Below are experts of layer 2 (counted from 0) of a mixture-of-experts language model. Rows are named router (the router's row for the expert), down (a neuron's output weights, with its number) and show model dimensions 0-159. Each number is 128 + 24 x the weight over its row's rms, rounded and kept within 0 to 255. Numbers have three digits each.
After each expert's rows: a language model's description of what the expert responds to. This comes from a sample of Wikipedia text that the model never trained on.

# expert 25
router:101151116094167156117110109139125145120112142100106097163095095094112102112192142152128102168108098144119112171132092104115124099136161069104096144101150108145107104123109146138131145109140105114143109113149138102089098168121152129120133090159118121121149103113166108111144141138098156110115133105087105178094107106153135157132092110115120122141086152116115169110153130134139122162099092144100104170147145099123160101139148121106101111162138111102112100154089111155127129107136096
down0:098135150136116110133144153122114110131136098106124111112105173188096124110141105154162105122113156128104162112151130100117183170153096131162146105161074165109127130107154133109089135154121171133134126122151114141088114120080154127133075131127147106134143130147114138145114148160097135127143145155157137115116140093173147123148145148154124142095128154137100115173110157138177143174147102145126129082156141106115116168106127168145134076091159114123120109134134137142130129074156152
It responds to: Space tokens before numbers in coordinates, dates and counts, e.g. °N then 91.42, December then 28, plus founded.

# expert 1
router:111151115109150131107093128156140151162122124084109090156097135077105096124153141121088089156089116134118114134129133124109111110144169101099096133113122105158099124112092164142136154131137133076144113143144176111093097144111144136102152114206141123121148114122107109097133145130142121110118127105088098137115077111147134137156090098097097095132132175087106153130178157162159148168105096123117141149139151112102145090115124115140095116149105123115134108142096120137139143119130101
down0:153129145101131091155137128093103116164138140160132145101164111143097155153138101159131122132148144147133140113163146114091119128130133136085118149098127155183145149114101128108137138140125117109121133116177101102151114123113055146141128099109153155137144124116135136107143139099101107132190104129160100146151154156155112135137141090154186128111102084144147095170088128081138140116121172141136125137084133135145102151144122115097121135135109132135168185124177120105134108130079158
It responds to: Bare space and separator tokens inside infobox fields and wiki tables, e.g. after Labels:, between | cells, before years.

# expert 13
router:107163134115165134102117121132133175123122140102092108173107094108133085089167127136096087165104085164118086161155124127121131100123140100102102100105143099131110133131094169141140137108146113120145091092168119119103114151134141108114141101155115113093127091091125109091155166118083149117134132099092095130096101134149126142149115122117098102119121167110101133108137125171140114154094095154090119143130132108135155110167146117094119108154124095110119097121089096179139147119132115
down1:132122126105152172176129123110094118129127165133129128100149151129134132105116113101131127138139127121154162134124101157142084099100122149112148140129110123130103135146138136122156083138122117137098154155088084152132146086130132157136136133165127114132140143122085102128083074118142130141154184156181132095139094135126110077107113115082117136173112146124145109132103103051129147060099107131137119152114127132109122091154103128127125185152158124103145145151107109126144103163121091
It responds to: Names, places and country codes in sports result tables, e.g. Cal State, ITA, ESP, surname pieces, Location fields.

# expert 23
router:127152130115177134090109129140125157143115126095088111212104093109118086088170135134136088162110107143097112154158143129126129095134139101100111126087133095154109141122083146133143146121130119110147100104155162140128108141146174124110151102174108110100128118103133109094154151143110140121139113108089086123126112136151122123152104120100081112100103162113110145107152138157129120171098104128108127123138116097134167117124136139099105093160134113100103086117120080162123175121112125
down0:149107109117121100152114066099133167131173093127136137114124114136153143135123155112109094123076133169087131116126118117135125096133078153097134124134194181155143102130129147110137179125092114134117112132177157124157146083178137146134122102152152153148125127125121104077096101119186114120110115133129114127126147105140110103151140135114120156128166125087157110139118094110133124108163174134124114115123107154112118100121086135122122108119161136135132127122148121178127161110150187
It responds to: First letter piece of a word split into fragments, usually a lowercase consonant, as in "c|ared", "c|age", "b|out", "b|ullied".

# expert 2
router:097136127103145165087098126155123168132115132103107090167099102117113107112150134146111085165111105139109100161179102113129133110144167107100092145111149075159118119141108145121158135128123118124128091083142144124112123162118144134123136094189093114123139113092148111108156164168102113128117103117063077125127092109146138146151099126121089103118090161105123149094150136189135133157119111141127119130128110119119135130118130103102114116142159120077100126105106124166120142096124131
down1:141129147106085108132133141112080099139152155124154145106130148142104102081103155119123166133143121115139122125113130183127092123152144146152149146176128098120127124105155154174136164124141099098160165153133162143157139122128122103143162095122151130124140130108096137178104106100103145127111145143111156081125119137143140188079150171180178138166149128113140133103114141145119145114093125142100169107164116103097144151188128138108130164138139152160157134143107155126132138145122152
It responds to: The word "the" after prepositions or "is", in biographies and general prose, as in "under the tutelage", "is the author".

# expert 19
router:106156123106169160103126125121139156140123129099096097179094103100137083093171133120109091168097093151117113155156128124116104077139146107102104108101140112149114126136093160127154143119131104113139084104153153110122103147146164118107142104172134115099136110110126107097146142137113125107132133091098086129106121128159127134131104115118068112104086165103118141117163135180137115153094092134106124134120122103116176104134164130107109107162134089095114088117107108154123158112113101
down0:127127115130113146109125123132108119136118131111125126109146150150099167093122141152140149099137148134142148105152138130148089116129144103146121142139127084149175142093124176111135128147094161169049172177106125112135178145155134120131129140145134176127136136171165103114112139152168116129145105186103132116143121130117116106145164165150118133147136130150122182103128126058115130123199127117143104108122087129124091104089126152097167130113111131103114115119090115101127112125154151
It responds to: Inner consonant-cluster pieces of verbs and names, such as vo-ices, Air-pl-anes, gu-ested, strugg, viol, often in music lists.

# expert 6
router:117151120106156162123130106145122154131129151100097106165087102112116093101175129130110092158099108160121115181146099098127131107131136077104100111091142119166105125150103157164139143113142101121121106101148144130094097172142148109103150088159112121107144116126141115088153148124103136098129145099104111150096083133157138148113106099113100106119101168113100126102133133156139117148092097144090084169116142092124170104160151129111106107156137096104116104132086099135141128113121101
down1:103089135146124115118155140128155118092125073117130120108154139122113105185099125102133133134114181112110191115112107116141125136086106113156128115118151135169144107152112110119139126172122169143090126144132176151124127142097139107140118159122150176137118179157162135109124099152103116084190127111146151136125098152086154107137175114123149099131163125118145147156121134142111150147117117114179137146110123105138094127107156134136102070087140162119127149125120124102152096123137085
It responds to: Single capitals or short word-initial fragments in codes, chemical notation, gene labels and foreign names, such as H in GHS, Human, Rohingya.

# expert 14
router:109163109109161153125140116136105171124127163107098097160095119126094068086141143120137132164114103142155127142136072111111120127119139080109112132121151124149122111144108143135120152085123112147134102113127144103110094192114166128097109089144130103117131098077128089113182140113103165136104145113100073163115116120169111139158112126114113119142081157113130171125147127150155115140103097137103115135149125113150189114144148114127123124133149130083105095134109117156116126086125119
down1:173110142130155115139129144144116103159114109131142184146129172139174198141150120144154159109143132089158118165136170134142133120134130170142147123115148118088140152117166146120131116151137124132123175160156151165164134133103159143139142151078138108150147121188141122152103086166148122122130119125073175099134181134102159102139104157124100139157138108172105133111117086111137151108102133104127108153134160127143136172139098158118149152127126133121115105114139162125144106136116141
It responds to: Commas, "in", "of" and dates in the first lines of short stub articles on villages, species and stations, as in "Village in Hamadan province, Iran".

# expert 15
router:109162132100165160093140097133130166141113142083097086146077101103112079087165138149113099166105112143109098156141126104111120090151160110102109098112140094144118118125099167135149138108125122135137108113159138111130090155128139125087141072184110119109127100091133120103153141160107148104118130119092099133104123134169143130127119112102079125120094152093119153116151146162142132168100119146114131148137127090118161118133147126111085092160121112098112115109111111172143127114114104
down0:117114128135113160172141122153142133119170139123145119149116161123134139105110117124138129137144127143130131091126136140154147172136134144141087100169138114134117117162093117148114103128116141122107098140141096069175151128133087091101123128141132128118118164092078200085102100106097147122130136160157136124086135189157091155148163150125150181141133096138177126148117131174096107141137145143146105137143099132112085153090128157108122111089126119090100124148144146148141103105146126
It responds to: Pipe starting a new table row after episode plot summaries, month names in dates, and words in TV or plot narration.

# expert 4
router:111165118100148155101116112140134168124120122079100101171105104103129091088184135128118101165103097157120104157156107123123130092129147092100112119107151096145114124126092143135144150108132105120149096086153146116102105151131161122095148082178125116114136103119128101094153154134096141107138117102087095135106113139162134132140113127102084104115101162099110154110150140157136137178103102144112119138136131090131173101147153122100105100167120112109117096118106097157138156105128099
down1:153114130090128180146128148130102124157133138142164144109123133127114144099157113132121140102114129130134120152119133119144143131097109139166152129177122110103125115102167114139159111120106129154128097126072165166112150095133134128156117134115163122105095150134157111160157151126165122136110144147150127132156144120196094155130157175116160134170132129170173075087131116109131123103101146109109117098190142103156117106118133127149176150124167142134142148173113107142129114107198125
It responds to: Concrete nouns right after the or a, such as song, school, temple, camera, plus closing $ in math formulas.

# expert 9
router:080170105100155141115112112130140157141121145080091092161103102112124088099164133153122097176108100163091122138144099102117126108153140091095107108092144113157110119139102150149141135106144117118133096107138141088107111153145144133112146115175098104102149112099146111084145167138097135116110143115110096160111089126170134143128114099109116122127094173114099156113142129163161141156091105138103108146143121116114154114146163111093104109155134087083111105131100117168126151118143119
down1:148148150161130136100129149132115115160117141122117133119144157101116133109155134121130131138131124113153116105089158107141116143086142144118171115148098084075110105073144131135127121138145144107081175132133127098122153129136161165127094160092121138133099106118091128164135120136129127127106122139110106138182124160097127149115155115161113108117138064164161093121090111106145144109127108102129134095138106097137123105120141123145140172109135125155189151102112184103079141186091097
It responds to: Pipe separators between table cells, especially election result headers (Party | Candidate | Votes) and sports results tables, plus semicolons.

# expert 24
router:123134115090157154124085078157119153141095137092106104138082083094125100104155138160098115156102120176120108152133105101114108075133152090124091134103156138167107111133080140117165151113139125114151082119165149133112101126117141115104165107206115134084138097113157116127142136141090115095129139124115107135109111105128137135113121108117118112127118154110103116093141136180141114148113100137098119171133129091105129112155157116119124073145120100103123106129110121143137161114122104
down1:145141111125122161147132121148141132146137143094129133185122140100146146158144122154072079144119119087100144124098166096153105096134152130147134146099123138095148138165106159116121147135128142117100150110137150130115166121169137122164097169129117126081109115107142132109113121160148149113170144128120104092159096093085112136158135145159122124130128132159113097117155134116120125159159093133144089100143086149119178101150131125140152130113167157086154133195155107115089138165159104
It responds to: Periods, closing parentheses and pipes that end a sentence, list item or table row, usually fused with line breaks before headings.

# expert 12
router:125159105102162133107118137150167142137135142133099099163126113117123092116157138137110114162102077144129126147139103126117117108144120115126125137123137082156116117155074122140140156124126095108133131095145177078125115135137139129067114112172115096102134113093148092103162118154105157114124144113096089099116098138153127144138077108113091126125079155116117140121145148159126107189113111134102098126138130107146163121140156098111147116185159093101112095135098119153139167118123074
down1:142149131136103169159129168143113085115131118170130171126150119151135160071132136118125132106156185092129194113140104136100109118124118162150112145111152181165162153143139102120105122122113127120116134145107072154194163095166130127155128145120100130128107115144138120134133118101109157165126126157158115122103135117123120142105145133144162149162105105143112080093172123124123127087153178141124155145143133118117096123099144155137181155132101137127105138122104093131153137147127157
It responds to: First letter of a person's name, especially the given name opening a biography after the heading, such as René, Richard, Angelo.

# expert 11
router:099152106102150138118110123146118155152101131091100099144114082107146103116166143123121102176089096161093103136140103113118136109146159101083073103088145087149109140135086169143148162125161099110136111097170134089115105152119145119110161101163104112094139113099129112099159138145084143112150124116105108122111102131156137159144103096096089117108113148115099145122151159154135147161102112150119099144121140097128134102142141141104124083152109104115110098134104110160147156103152116
down1:135122145106113138154133132164130127128117146167123135095124129143159130093125126171182126111138145118182179109093152176104130155112110131142154129149122110140136122164113106134112169105151154157120153168103107133174113123123051149177145158091122135132154169128100133148122120123147149124134147109174163087104163153113147113110100145115138132129139081100154086139146118116132123090104161113164148126122141122146160136111138104140115174118087137157135148095163122103153103152125101
It responds to: Units, percent signs and word-ends after numbers in sports and election tables, as in "66.40%", "7.27 km", "Seahawks", "Apps".

# expert 31
router:121145106105165175098121120125109166111106123081114090152107113109109083118159136131124094154099076155141108138155104098118146112138158083105090128108151104167108095130107133145134134103138111140149107093135135132092099154118137121097175084176132120107140112116127117104166144114123122113127128106108112154109115108163146134115122100107114092124094179113112142123137127136175122163105099154123109147120138116104149091153147127124101119185150097117115082142110093170130129072109131
down1:141152135129134184165132145145095107156131162114125127160105122145101171100122104118188152124132110074120151111126147145147124173130118130153118128123098106164125109118151118108124134136113147112082148135120114124108129098131102147154139147094112123101170184102111105139119122110149121147110150086180111118128133128097159151124097099146144137130139115157122123166111109118129080133135149095118152111094080181134103148165111150076131181142112092097149130118125118121119125173085086
It responds to: Prepositions and connectives starting sentences or clauses in expository text, such as In, During, According, For instance, under.

# expert 28
router:114162099120120129081106084161110144131134134103072120162129113139109119123152168156143114139104120177152133129154103120134130128123137107126123099120174131126127092143125148170129156123153100126103117129127136116091120149110165127068138095171112111132142101134140097119130178124133152139119140077099090133117089123160128185130143085106116127127127159097124142069150138155163154154087089152123108150125125128109146121152152087105130119171137128083102140170114084144129102111108122
down0:132120134131120126112136139132093103145112109131134152111166131121131161090142137125131145095126161110153106133143114105157138173145121175139112113109133099130088147117135162132143132163161134151106143184095088129099128158127119150111177141098166124167069093097157136118133142093117136128137115156118134151108105121107149110081108138140140160124124134124074148136113059089116124124071112144130113142144170103082086167121147144116112155156135165118137131140095168095135118140089158
It responds to: Decimal points and colons inside coordinates, website domains like gov.in, and taxonomy fields like Phylum, Species, -optera.

# expert 0
router:127170097092158146116136112147121165150134113086088112146095108095132081117153145122108087160089106163104108144156126107121120106135140107105108133073128119148101144146077158147167152110135114111129091100158132095108105163127129111111141096166128129073136113116150116106141147131098130113133127111112095132096114157148137138135096119116097128117124165091110130119160139161130094137100101151105117147129095082150145112149151124095119110140130091110117084118126113179171170113115090
down0:130131126089129155121131129137100148102141152152140162103109133152142154113121113119183128132143160106154147140122145085172146161142142085115128131133131139140124151173128139148158119087142119119159159129106103134108128115125115152135114133117127109170136172164146133148098126098140130130127155111120143145131141116094132189148105114132178157112125121095114146100091115099162132140151111152191095171131095133106132147120091136172114199113126140131114193123104161155119076143113089
It responds to: Line-initial dashes and field names in infobox-style lists, such as "- Coach:", "Language", "Season", plus sport and topic nouns like football.

# expert 18
router:104153112104134162109104126157144174163107118090096090167082112112113095093160126124100110159100111152122101152137121116131125127128165113090104125113136114175098117144112151153164150122154098121131104109162145112116114161137142143103152109195126118094148104112138107104154166139093150116135158106109095134118111155148134156140108127130102098145113170110111152126172146157140125144081112150110105157145130107145147111178160128119119109168120072110116110137101117182126148107138115
down1:101156134160130142158140163128115107144136114159153146125133138114113134118150118147138167082121174084163155105118140112108128157150088146118163142151140178135131112110147118134121145127122141167115131156123101111157133113079137133139077138110102131151101140135129142134123146106122110140126125131150081113159151129097202081138143141147165141125127095132147105121151109124130144124108131066147157110137102185154131129101093133181128101083119199131172165130146124096123120149149129
It responds to: Prepositions, possessives and nationality adjectives in infobox lines and prose, such as "with", "of", "his", Indian, Scottish.

# expert 17
router:096166124108170152112127112140127149137125136108090099166097106102123081098167127107122111166109097145123101150156106114122130091130172102093082112090143102151116118138099150136148143098143114114129090095144148114112084159127158124095145082159125102093129096116144095100158151126107142111122134086096095142096105136155130154132105104112095108103103161097101160099157134162140124153093105134095110150131124103135164101150150125108116090150125113112108096127108100161136152110123106
down0:144104094138096127120135143070107083141121150174156133096119136155139175126127139124148129109112155134158163093126131181116084152114101185119172117123084159116102126131129072119137116136111159112120152155102083096134145132130101119101139168125120143161158143155100156169128143142129135110156129141158135085098139132130160132150139106131141163151137103134112117105122158161096117091164145132130149101157129149161107147145117114132116134131094149168151150146167147098168101167151126
It responds to: Word-final or inner pieces of longer words, often Latin taxonomy, as in "Tribe", "petechialis", "metals", "eyelashes".

# expert 16
router:118151125117143167100127116133119167134115143109105109167086094124142100092178145121146102153101112158141121165157113121145141103125143073086119138082173127165124136117109139124142135108130123127123105118131150125103088178135159111094171073178119118126142086138126113117157136114122125128142135087113067129125105135167125139108129125106108095112114155122123142089121124128142134165080098179108110136132144107115163110136153137118118109163107096078101093142113082160124115105117122
down1:143148119135115130138149145118113104144127148139157148131106136115169140134127133153167131122137113115162120084098158150144100170086119144149111097124063115079140136131167147088113103115078130134143155172117153151180149085152116103143118124125118162134118164167133133138145128113104088119142114119167173107075183113112128139113123110151155164078120094104162086137138147131131089110176119092132121121119125121145129154133117177152110137127139127140152164104108131100124156097149118
It responds to: Single-letter word starts after the or a in descriptive science and species text, e.g. f-eces, t-apering, g-ear.

# expert 21
router:091148126112135130106091134138157175164099146118104116180128111111168074087154151145112082170102101167116124169127125103148130108153151112073113140093127124150126129129118156124104140084139107106117104114138124116113111155117140098111134094177117107102140114121160119121134146127085144137139145125107092135101115098191133127128113101116115112128090157117128147116138139129148147173094105171114072139121112114149144107150126131085121117169150083093137124156102082152142119113136136
down1:101155126101144109115121107131138143140143111154131107105120121149129134143090113107132127138126100168114105103066164108131095161104159075106086169138141100124134109085155149104136128146122128126107108160141132135138100125153120175150165099129110161119165113060146105103123097113116189130125094112138151081184133095127110105108134108104088151144105109128119138106123120106165113121120116147093108147154156136157147114129133106078076146102153113122110128137178149127131124161107134
It responds to: Words in census demographics sentences, such as made up, per capita, makeup, median, plus minus signs and articles before population terms.

# expert 27
router:120138118105162141098109121136097138145119120110109080155101091107094098099151137131104111177106084151110124175147111113134133112118158109081104138087126107149108126115097138145132148095124104131137108089140177151097090179127143145102143069186127114104145100087159098112159159105095133110161131118126097142116106099147147146112122082100102122122123156118109135121164118141131148136123123154075119140151107118109136110150137102121084127151146114113093097130127124138153139092117086
down0:123107107132110120158130159161123104143090151146134120121163108183120143148117167125127163116127123128071153174159138177124117171117116110171162151151089138105140139082137110124165127099124153183141119136118159128146137127141165118160123104128127112152140169143109111135129121103131126135148129086103145100174138156152120165135175145110171133098143145096132133128144137102108153120111150159114139071126117147102123114104116126149115147063148126116122136084175146095140105129122081
It responds to: Copulas, auxiliaries and conjunctions after a subject, especially "There are", plus is, was, to, and, or in explanatory prose.

# expert 7
router:103161144117158142084110107132139164117131122100104099158116095093125086107161126153127092165095098157110111158130121101124119105124147100099097120094135119140114116125112148157135140098142109112135074090144131125103108147128135131089169085183126107101145109115155109091173156123103142104136140096098095138108105128157140146121118113106078101116120173100098151118134141151131105141096084154111106157134118097137155119165151116108106100153123097101121093126100097176130133099144109
down1:161114159110149167152124149132122112100106128138152125113133190156142206119136140117168083153120151110112135109095174084141123163131131154173145148186083086107133144141114117173157109166102130138093118153116123118140145093140092156131083148100119145143137134149129119152112116065157123135104126162125132120130130118140155156141158137132130130145099112122128104158131099122116145111111154088152144135138109159115146139114103142114152180114131146131125130130093107164161125165160107
It responds to: Word-final suffix pieces like ic, ary, ional, ive, and digits after decimal points, as in perpendicular, Preliminary, 0.1.

# expert 26
router:104163133103162131106126096134133149126116137092095094173083106104128087105165137132118104162106121161113105158154112101126141075117165107105113114091136105150114128141107140144137150119121123121152089071188138117123096161137149122100151070170135123105129099101133107116155150112099125115135122114079094139098114126172133134127111121094093106101105159113115152120145131163140129165123079158102115142126114095117148112143141134111088089158124105114103103130109102158131163102115120
down1:102130112133095102152142162145102101166110116154114147164136117131138164142131128125149094140130138124100152146074134168135146151133105176107159110189153132086126086154120146087171132084140102156086149173119146150113145087123090190118126160153160154142122111126132117158059136123173112125131138111146128096144149139121177141135105106160140118122114137110154124150116103131149108152125182104095157124122123115119130163126110137107114124135129133107116114136123139087105087151118142
It responds to: The "0" following "2" in years like 2013 or 2021 after a month or "In"; also other digits in numbers and ages.

# expert 3
router:102159120116178143097129106129143158130122142090081085159106109101121090098151132138106091163110101143104101150154114119133110095138145096106105111097161106140114112128099173147146158115144097100136093085178151118107106139124142103112132101172115114113134091110143109092146139117091130104134143086081090129108104123155134137140111119105089110116103171104105144113149120155149119162101108153113123145135109093129155105151139121089114107151128098090096100125106106166111146107122096
down1:132146136114117123137099115134085104132092158155129120140109129098109140122053135165112123119118145149159167100128139140138090137116111167134166137166134121151136098117130140160090107156125140151124119144130099104148137129159142147126131147136137149163107088139147189119164122127160103142148086147146143126151151183095133129127149126190099136161105087173159149124184191161141070122123121120126123135110136142123101138143087113123137099110109158116130144186110143122128128120128147
It responds to: Individual digits inside years, dates and figures, especially the third digit of years like 2012 and 1991, often in tables.

# expert 29
router:103148108105184141105117122124128154135125117106106073158084087104112092113155152151126084167107109136121109156134107100126120087166144093109095127102135109159128127143118154147150134110127099098149108102159143116097107150136150129091143101187104118117153087103138097111146146108109146105129148103101101127112100103149137145126124105116100116113092152108103127134164128145126125151085121167114113165132141092119167079144131123104120107156123100092090103130107084149150160102135090
down1:135102132106128122134129159105115154116095144093120150107138146115136188075131157177108146138121116099123115114109108173147130103135141103128112108172121091114130134090116130125153157111108118126093142131077157109133125138096116145161091155081107131118148127134088140169127119073137122127116138150133135087167205111097171129116103159158135160131113064146128130111106132118115136118085150095150128093151125112087128168135118101111131114125098122131128132167096149108120147165107126
It responds to: Word-start pieces like "Un" in "Unfortunately", "anti", "mult" and Roman numerals, plus digits within years and ISBNs.

# expert 5
router:095164105110163147103113111127143157124109150078104096163094113115128108080169134133127101174103112154114093150169100123117129094152153110107103140098147104148104117139094146137139150105129105101127071112155144110113109151129140123109137105177136108080128093110153102104160143124113143131119117104084093138111083124157137143133108120087094122105094166114113160110143125146151113151094088136108103145115112119137173117170172110122123102160134098105102104135111122157141145102121111
down1:157122116116170114115123165082130139098117139185131118127119087159146142104124123096178149133103175097105162102133097109100122174101107148114156150132108137153149169161145106114131132124109135158102145138142140103143130111132132176159142128130147080119094140141176064101091130093141142113111109105103113142113120104118159108146088117125151175142104122137139103137130114129155093116140121076158150123131138129136135179132129169129117125128113172131164179158139122085140106129129115
It responds to: Closing parenthesis plus comma after birth or life years in people lists, as in "(born 1990),", "(1816–1877),"; also dashes and table separators.

# expert 30
router:117158111105164152110126117139134159129111142097088090159097112092140083085163131121117098168100087156104089149148111123132118102149153115098103123102144102153108123132094165147143137116133121115142092089146161103114120165137158115112149091148121117095130098091136111094142160122088143141124122098105098139120096124166116159125104126113091109131094164105121152112146148163147115166097091159086102139128125098128159105143155116103116103169133098105115092143097115152133145090127104
down1:187133114167119138125156128101125111131158129161107161119123160130131147122127093117138109113142158124148166071124114110139143148111111168137130160140103125114133120076161130108085104152130161146081166116072128069142131132135099121136132112110132120165105144134126124127098101112128122144141117134162117150128118163110096152130151109100180095117153132121174124150086094101148151155131167136156139145165112161123127160085138137149177139121105160123165131122170111123145099141078109
It responds to: Bare space tokens in tables and scores before numbers, plus sports-biography words like undrafted, defeated, vs, and country codes.

# expert 22
router:094159133103168132089120114127134160134140128106096084165105103106127088104166133139111105170098106149113097140152118119130119085141158094096100130092145111148118118131103149150142144115134108106140085090148141120113102148128143105092144085179132112094133094114132101102176147129099138116136120093093083137110099135158131150134120106108080108112104165112107148119168126163135125160103100156104107137126117110150158110152144109103124090168127109100111097123100095160131153106126092
down1:142069106103092109121117126106120106108159124172135172111124136103156156137125109143145164125121148151135161108127132122118105136074098159106173161129109127135156152105141065122130126193139166161162125154100119117167117141121149102154122128124195114126115140135148142138120134108129126161153090115118126152163128129141130130161130113151080163135180100150118129135134160122122114100133113101142098133119077141137091150126095143105097117168098119104158173120152160127104111121095133
It responds to: Periods, colons and commas in table headers and lists, especially No. in squad tables, plus Vol. and list commas.

# expert 10
router:104142178125191103066114153108144128163129124102120108203120133134166104130196163149137104164121099093098107144146145142152107065141151096119121141106111081115122138120121143170111115124129129118162089111152102131129123128142152109123127095165138109091109106106151140133147134147109116121150094096089105108118127146137165121143139119116066140126143138142111130143131113140105112165122134120129133111097089147147143109155119119093074107141122090098117115111127135144146138139094120
down0:122126092137163149126130130118120169133141154115107137130107150116127142160175154155128143149116112195079152123117131134140130087133111147108138174122132135127115112134125106119153140147166126095148134148165162148102140171163139158098153144139122124159145182127109106159142154109136090101131163083140116107102153100089142135083166162160126152108101133112136161134144114108051136164122113116126181147148121126114119130141099143139108158148173171116110096127115131096138096101144137
It responds to: Middle or final pieces of proper nouns and topical words like Rotterdam, Massacre, budgetary, plus digits inside numbers and in.

# expert 20
router:126179104119151143126106120132131166133126146097109089169112093120122091087155126147095108169107096160127102133143116124093110100120153111078108138089156080142100118123106163134153128111133112104144108069165120104099116153130161102111153110165106114108133111089124119098166155135098158131133137100116078129119115115148131138147092117103097109115110148106126154121153139146143136168084109163107095130133121093122139096177148133109119108165141079111109094147106116161118150116129120
down0:150129156113167135150112120137136130146110113101127147105141129114153166132154115132103142105107120145133136081157106153104116180136096112171109148123158130058138130106099119107145153164097154133095157192114134168143153076110101114127112159102129128114120086147134121139135072100146067162128097183135153145125086124131121146106117138102149139104104166140148151094125101138089153109136141122103130119103117152106122115106160128135150109138148117146145127089135155116140108151146180
It responds to: Words and brackets in sports results, team names and tables, such as "national under-19 team", "Outdoor", "(3)", "quarter", "medal", "round".

# expert 8
router:104150125109149161106129089123126168114125150120120076139125089101112091090162164138133096168091091127130121142158115121105118113123134116113105134107150118142107095165055140116166161111124086116123108105124168123121093141129156116107157105183130126115135087111144113086162146127110133133129117101089089143119115119171127133124112134101099108110084155111117136138178117162162098138117082125109126123150129117109171095143133108112118111145163106100113112125111082159142161101121116
down1:174103152110141156155149138127110142132094133125128126138077128171125118106131130101164107121119116121131142117092149097154122131112111149154144158110141096122163139107162106137105094168114160131127138112122120101151141119123149129184156136123138139149120146165142112129130081168145143129121102119124144100119154127150129135139128132141189131145151098135138159141088161056156114135176141093153125122134113162127126159073094124144121107134131180124106212143157135109107100109164168
It responds to: The "==" or "===" opening a section heading after a blank line, as in "== Early life ==", "==Works=="; also table-row pipes and "See also".